From a checkpoint of a small mixture-of-experts model trained on Wikipedia.
Experts: 256 experts in each of 11 layers, 32 squared ReGLU neurons an expert, 4 picks a token, a sigmoid router.
Below are experts of layer 8 (counted from 0) of a mixture-of-experts language model. Rows are named router (the router's row for the expert), gate (a neuron's input weights, with its number), up (a neuron's input weights, with its number) and show model dimensions 0-95. Each number is 128 + 24 x the weight over its row's rms, rounded and kept within 0 to 255.
Before each expert's rows: a language model's description of what the expert responds to; "comes after" lists some tokens at least twice as common just before its tokens as in all text. This comes from a sample of Wikipedia text that the model never trained on. Tokens count by the router's weight.

# expert 12
What it handles: Blank cells before numbers in pipe-delimited tables, digits in coordinates and dates, and the word-internal piece ir, as in Inqu-ir-er, N-ir-vana, he-ir.
comes after: " |", "|", ";", " —", " m", " /"
router [139 104 154  50 148 154 121 168 125 142 125 139 164 103  98 122 147  98 121 122  91 158 107 151 136 168 155 127 116 159 148 123 134 101 167  93 143  83 125 124 162 115 145  80 159 163 125 116 168 156 122 152 140 163 153 133 115 138 130 102  97 119 111 143 144  94 126 177 113 133 154 125 128 129 100 134 164 133 135  93 142 113 123 134 127 149 122 166 123 112 114 108 134 146 155  91]
gate0 [154  94 159  74 149 157 151 158  98 142 140  99 156 118 109 154 124 105 121  90 126 168 135 170 120 153 140 123 118 104 179 116 159 134 151 113 110 137 140 151 126 132 111 131 140 183  86 100 147 118 117 139 153 132 126 100 120 153 124 100 117 155 168 128 112 142 138 186 139 106 167 163 144 106 129 141 119 122 130  68 127 105 135 124 122 152 107 117 169 109 162 101 138 133 145 140]
up0 [155 109 118  92 121 117 130 159  85 111 132 165 138 132 130  99 120 150 109 177 160 119 131  81 112 143  66 134 142 124 164 143 117 146 123 140 166  92 103 121 118 139  93 109 121 128 106  98 118 128 106  89 138 165 137 145 125 129 184 147 162 111 126 119 126 131 132 153 149  96 100 164 130 116 124 133 131 127 158 147 125 136 111 113  64  84 125 132 165 133 119  97 115 162 173 141]

# expert 56
What it handles: Third digit of four-digit years after 19 or 20, as in 2025, 1937, 2006, in dates, careers and election lists.
comes after: "9", "0", "8", "–", "7", " Summer"
router [143 145 112 155  99 107 148 163 135 139 120  91 164 154 131 182 128 153 118 171  99  74 132 150 103  89 131 128 126 128 149 143 128 117 137 105 112 137  95  97 101 150 115 150 132 134 160 113 125 188 111 191 100 147 121 138 129 104 108 121  99 126 122 125 122 150 151 106 131 141 146 112 164 115 118  99 150 166 143 107 140 121 136 103 116 132 129 135 121 156 138 170 126 207 135 125]
gate0 [126 149 207 112 125 124 146 128 137 105 161 115 116 197  98 120 119 125 141 153 122  96 166 153  86 107 119 106 131 127 107 123 143 111 105 104 127 135 119 127 104 182 121 123 135 166 157 136 133 102 106 144 145 109 136 164 112 128 142 137 146 142 165 108 129 105 143 127 122 115 109  96 132 124 146  99 121 126 102 120 125 120 136  99 132 147 150 168 159  98  89 139 139 197 180 118]
up0 [ 96 113 120  96 150 134 121 130 117 102 144 208 119 137 105 121 128  86 105 110  82 142 111  96  92 124 101 123 163 113 115 133 122 149  81 115 129 120 139 140 118  86  92 103 159 129 122 151 112 137 118 120 157 104 102 148 138 139 119 142 158 124 140 108 148 164 119  81 122 129  89 148 131 113  96 102 120 142 170 138 123 159 126 125 145 147 150 119 109  78  90 171 146 105  85 120]

# expert 48
What it handles: Word-internal ch and gh pieces, as in an-ch-or, or-ch-id, Ex-ch-anges, McL-ough-lin, and line breaks before section headings.
comes after: "\n", " the", " A", "==", " T", "==="
router [135 135 136 131 156 146 144  82 116 122 106 137 130 131 137  96 100 114 118 109 111  78 139 117 171 138 144 119 107  99 137 108 109 145 131  90 110  81 118  95 114 169 149 142 127 103 141 160  97 175 152 142 141 144 115 137 187  96 119  88 142 150 128 169 116  97 130 169  97  94 100 105  99 112 116 145 140  94 138 120 139 115 123 120 133 140 176 147  97 118 151 125 113 185 143 106]
gate0 [116 172 158 148  96 117 120  88 109 137 142 144 105 133  94 119 120  88 136 112 109  83 121 174 143 144 106 145 139  89 134  62 164 120 177 111  91 136 108 145 145 163 135 100  79 103 158 139  97 134 132 128 121 137 131 122 167 110 129 137 143 152 150 116 113 118 119 148 122 118 132 144 147 131 113 173 138 107 112 148 116 167 173 158 129 141 145 116 144 120 155 114 147  95 168  98]
up0 [149  96  99 152 153 113 154 177 120  97 102 143 144 132 131 142 147 123 100 129  79 178  70 149  68 103 131 113 113 122 100 131 118 163 125 150 128 122 141  93 118  98 112 107 140 109 110 126 127 168 184 122 113 140 153  92 105 152 128 137  98  92 133  91 106 132 175 156 135 138 115 165 138  89 111 151 123 131 128 144 145 128 129 145 176 131 114 123 137 103 117  97 131 127 128 146]

# expert 19
What it handles: Country or region names ending a location phrase, such as England, Scotland, United States, plus digits of years and dates in infoboxes.
comes after: ",", " United", " in", "1", "9", " New"
router [149 137 131 137  91 173 132 110 109 146 116 114 128 137 137 103  97 103 106 113 134 127 120 146 107 133 139 114 160 124 148 120 124 178 111 149 167 122  83 164  90 156 104 142 138 118 132 150 150  86 119 118 113 131 143 116 111 105 107 108  87 116 143  93 125 182 176 138 111 202 121 105  91 104 113  83 127 132 134 160 154  94 118 101 159 113 109 166 113 131 139 106 125 115 150 131]
gate0 [111 162 132 121 135 142 158 150  97 108  95 116 131 171 127 153  70 158  96 146 111 152 139 151 131 169 199 117 148 113  97 121 136 163 144 136 117 129  82 140 129 106  90 135 150 114 112 106 145 131  98 101 113 145 135 111  75 102  86 126 145  96 151 107 113 141 145 152 123 128 155 153 107 120 171 130 125 143 107 138 164 130 152 123 140 127 134 116 158 127  94 108 168 131 161 103]
up0 [135 155 102 127 148 114 158 149 112 113 108 140  99 157 119 166 120 116  83 156 145  84 113 129 121 150 136  87 123 145 101  91 152  85 115 161 117 143  94 152 109 110 141 112  94 148 141 122 109 174 111 134  78 113 122  99 111 128 138 152 143 157  91 155 133 107 120 121 122 130 118 117 182 109 117  80 138 124 152 156 107  98  83 103 116 138  95 137  84 144 149 154 131  98 129 104]

# expert 10
What it handles: Spaces and line breaks before day or year numbers in dated lists, plus narrative connectors such as Succeeded, Following, later, received.
comes after: ",", " in", "2", " October", " December", " November"
router [152  93 119 133 155  97  96  97 146 129 109 156 158 147 121 100 124 105 107 120 124 164 105  85  95 148 111  95 114 167 140 115 101 145  90  98 128 133 123 142 116 131 174 157 162 137 144 153 158 109 150 110 124 106  93 163 124 163 151 101 143  91 105 112 117 127 136 105 104 139  96  93  95  99 106 108 151 152 156 133 155 104 106 105 103 159 128 127 100 160 105 105 115  85 130 105]
gate0 [118 158 136 154 156 141 129 158 101 123 142 101 142 145 143 177 147 114 136 173 128 138 107 186 126 120 182 126 127  82 159 107 125 108 129 137 135 103 117 173 172 126 103 144 150 134  90 106 148 106 122 159 124 120  93 102 156  99 108 130 113 159 101 123  98 129 125 163 153 114 110 125 144 158  88 178 137 146 106 146 105 140 137 121 128  92 123 123 114  97 152 120 131 184 138 152]
up0 [147 134 138 103 136 138  88 124  99 141 127 110 143 115  88 153 117 103 128 112 143 133  79 116 131  88 130 143 167 106 149 103 161 109  88 118 115 118  95 104 113 123 115 109 117 130  88 120 138 101 141  98 118 122 113  88 118 117 136  94 117 111 164 144 123 131 143 165 115  98 123 140 124 139 191 153  93 155 134 118 136 164 188 147 126 117 105 117  88 138 104  79 154 143 130  70]

# expert 29
What it handles: Lone space tokens right before a number in tables, lists and running text, after pipes, semicolons or words.
comes after: "|", " |", ";", "-", ":", " on"
router [149 140  89 132 141 138 100 163 106 153 133 133 145 165 156 179 132  93 102 122 144 152 114 143 134 133  94 122 116 133 158 159 108  89 110 142 126 142 101 119 163 108 124 142 127 155 141  71 176 176 122 149 136 133 133 152 115 114 142 114 135 128 146 125 152  86 132 177  92 116 120 112 183 135 121  84 123 134 146 132 156 140 108 166  71 128 120 172 130 127 103 106 120 110 115 113]
gate0 [118 153 153 143  89 121 149  99 140 111 128 134 100 137 135 148 117 126 136  94 118 143 102 139 147 141 127 177  84  94 126 152  97 110 140 148  51 119 140 113 136 118 135 121 146 118 104 166 146 174 133 124 128 137 135 128 164 121  91 156 140 134 120  95 174 107 133 182 111 122  89 108 126 185 152 124 136 103  87  87 130 104 137 127 161 147 136 155 117 138 102 105 141  96 104 122]
up0 [139 109 162 132 132 138 154 132 151 102 136 135 168 122 120 144 147 130  86 136  91 130 141 138 132 173 155  97 156  98 170  99 130 109 144 153 102 124 136 176  76 144  88 134 143 137 113 118 160 132 115 135 117 107 124  78 143 143 137 179 169 106 156 106 129  95 146 152 103 124 102 115 138 114 155 134 119 139 124 119 125 168 128 101  76 147 178 133 134 122 101 153 124  74 125 138]

# expert 24
What it handles: Pipe separators and blank cells between numbers in sports statistics and data tables, after digits or dashes, as in | 2 | 2.
comes after: "0", " |", "3", "6", ";", "4"
router [152  91 115 134 155  97 100  97 150 130 112 154 157 142 120 100 124 104 109 122 123 161 106  86  98 145 106  95 113 170 140 114 105 145  90  97 132 131 127 143 116 133 175 155 161 142 144 153 157 107 150 111 123 107  93 167 127 165 151  98 139  86 103 114 113 127 135 106 105 142  96  98  93  98 105 110 152 152 153 131 152 105 107 104  98 161 131 129  99 156 105 104 117  85 130 103]
gate0 [106 162 135 110 101 161 131 155 134 110 133  94 140 138 152 129 104 156 113 115 135 111 139 164 160 130 170 145 141  65 131 143 148 133 138 175 136 110 151 126 135 136 100  81 121 114 115  92 161 159 134 142 134 147 116  72 124  82 100 148 110 158 143 144 139 136 160 105 124 117 157 131 155 164 139 116  83 101 124 135 111 146 134 139  91  90 100 121 160 135 148 160 138 182 131 140]
up0 [ 97 131 101 143 136 120 118 112 113  66 128 185 183 110 117 114  94  94 127 123 150 144 114 160  87 164 119  93 135 116 153 116 126 156  95 140 136 150 135 144 134 196 121 114 130 124 115 166  84 119  99 103 137 139 140 130 145 126 134 116 129 159 120 131 104 121 121 159 122 131 124 104  96 147 121  93 140  97 133 128  82 132 100 107 122 149 116 169 137 107 127 138  64 103 143 112]

# expert 5
What it handles: Word-initial w/W pieces and leading digits of numbers, such as w in bandwidth, Wikipedia, W in coordinates, 2 in 2005.
comes after: " ", " the", " (", " \"", "″", ":"
router [153 102  98 108 133 137 148 109 131 158  71 101 112 174  90 115 102 156 177 117 110 119 103 109  96  84  98 103 139 156 122 174 124 131 158 151 127 114 163 139 102 107 112  86 131 141  95 139 157 140  70 122 140  74 119 142 142 138 132 136 152 137 120 143 151 111 167 143 103 135 137 128 109 153 141 108 126  84 154 134 170 111 119 118 159 132 150 138 133 119 131 122 105 148 132  94]
gate0 [121 136 126 124 152 131 145 141 116 166  81 105  66 157 117 111 119 136 184 140 139  95 137 156 143  83  85 118 188 158 137 146 165 114 126 107 118 139 156 111 123 124  94 121 101 150 133 119 123 165  99 105 159  86 145 119 149 156 151 129 168 150 105 148 154 105 130 145 105 119 147 164 133 144 119 104 122 135 117 135 109  95 116 152 143  87 151 122 158 129 150 124  92 163 138 132]
up0 [150 157 125 158 132 117 133 113 129 126 116 138 105 109 117 139 110  90 113 116  66 109 115 162 117 107 158  95 108 142 102 156 113 144 119 134  76 172 174 118 103 120 132 122  58 117 129 117 138 138 119 146 110 127 158 128 149 125 135 134 118 164 128 144 156 104 178 141  92 109  76 144 138 148 145 147 117 137 117 121 169 130 112 152 155 111 111 130 131 146 168 140 122 159 107  64]

# expert 32
What it handles: Pipes, decimal points, month names and dimension signs inside tables and date lists, e.g. 19 March 1909, 59 × 44.5, 38.0.
comes after: "3", "6", "4", "7", "5", "8"
router [150  91 116 133 155  96  98  99 147 128 110 157 157 148 122 101 127 104 109 120 124 161 107  84  95 148 111  93 111 168 142 115 101 148  92  97 129 132 124 141 116 133 176 158 162 139 143 153 158 107 151 114 124 108  94 165 129 161 152 101 142  89 100 113 113 131 136 106 104 141  96  94  95  98 107 110 152 148 152 131 152 103 105 108 101 161 128 128  99 159 107 104 117  86 131 103]
gate0 [105 135 122 137 109  91 127 123  88 129 103  86 111 112 121 156 136 140 113 148 137 106 143 163 191 159 133 163 140 106  95 154 148 123 174 142 111 118 124 112 133  81  56 106  97 123 138 100 132 165 112 112 135  95 107  91 171 102 124 159 117 148 140 114 152 133 104 160 154 136 118 135 132 138 150 156 121 119 121 143 112 142 150 145 134  96 139 119 136  98 165 145 168 167 148 133]
up0 [114 128  93 128 172 126 111 102 130  82 171 156 138 123  84 107  89 123 149 123  72 135 111 104 126 169 116 145 202 122 121 137 115 133 176 106 140 101 161 123 133 117 140 124 126 135 127 180 140 122 145 160 108 158 130 100 140 122 109 157 139 113 130  96 157  87 140  89 133 140 133 108 148 127 128 146  95 157 141 155 132 118 124 134  95 146 113  95 134 126  94 111 143 151 159  97]

# expert 30
What it handles: Middle digits of long numbers, years, ISBNs and population or vote counts in election and census tables, such as 17,6-2-9, 20-0-0.
comes after: "0", "9", "8", " $", "5", "7"
router [153  89 117 132 156  98  98  96 147 131 109 156 155 149 120 103 126 103 108 119 122 160 105  85  94 145 111  96 110 169 143 115 102 147  91  94 128 133 121 144 114 134 172 158 160 137 143 152 159 107 150 113 121 110  93 167 126 163 153 103 141  89 104 112 110 129 132 107 104 139  94  96  95  98 106 111 152 149 154 130 154 105 106 105 101 158 132 126 100 158 105 104 120  86 133 104]
gate0 [136 172 167 151 108 132 141 176 136 116 155  92 117 155 128 139 125 142 155 136 120 112 134 148 152 136 182 155 150  94 109 111 151 138 131 134 130 124 129 138 138 103  84 121 100 108 107 127  83 125 120 104 115 175 145  98  93  94 131 175 104 158 153 157 155 120  98 133 107 128 134 153 175 147 145 134 107 113  96 115 104 159 173 123 141 110 138 124 124 101 156 116 136 167 135 181]
up0 [119 127 150 105 107 131  94 137 111 127 142 127 124 133 141  80  83 115 139 116 121 126 129 178 121 136  99 113 142 114  96 117 151 153 162 132 109 146 102 193 157 113 114 121 179 132 150 147 153 137 137 102 132 153 139 130 123 141 118 103 123 112 175 135  95 172 125 128 175 126 118 153  95 127  96 121 118 121 181 100 123 121 163 145 183 109 115 187 123 142 162 122 162 120 147 142]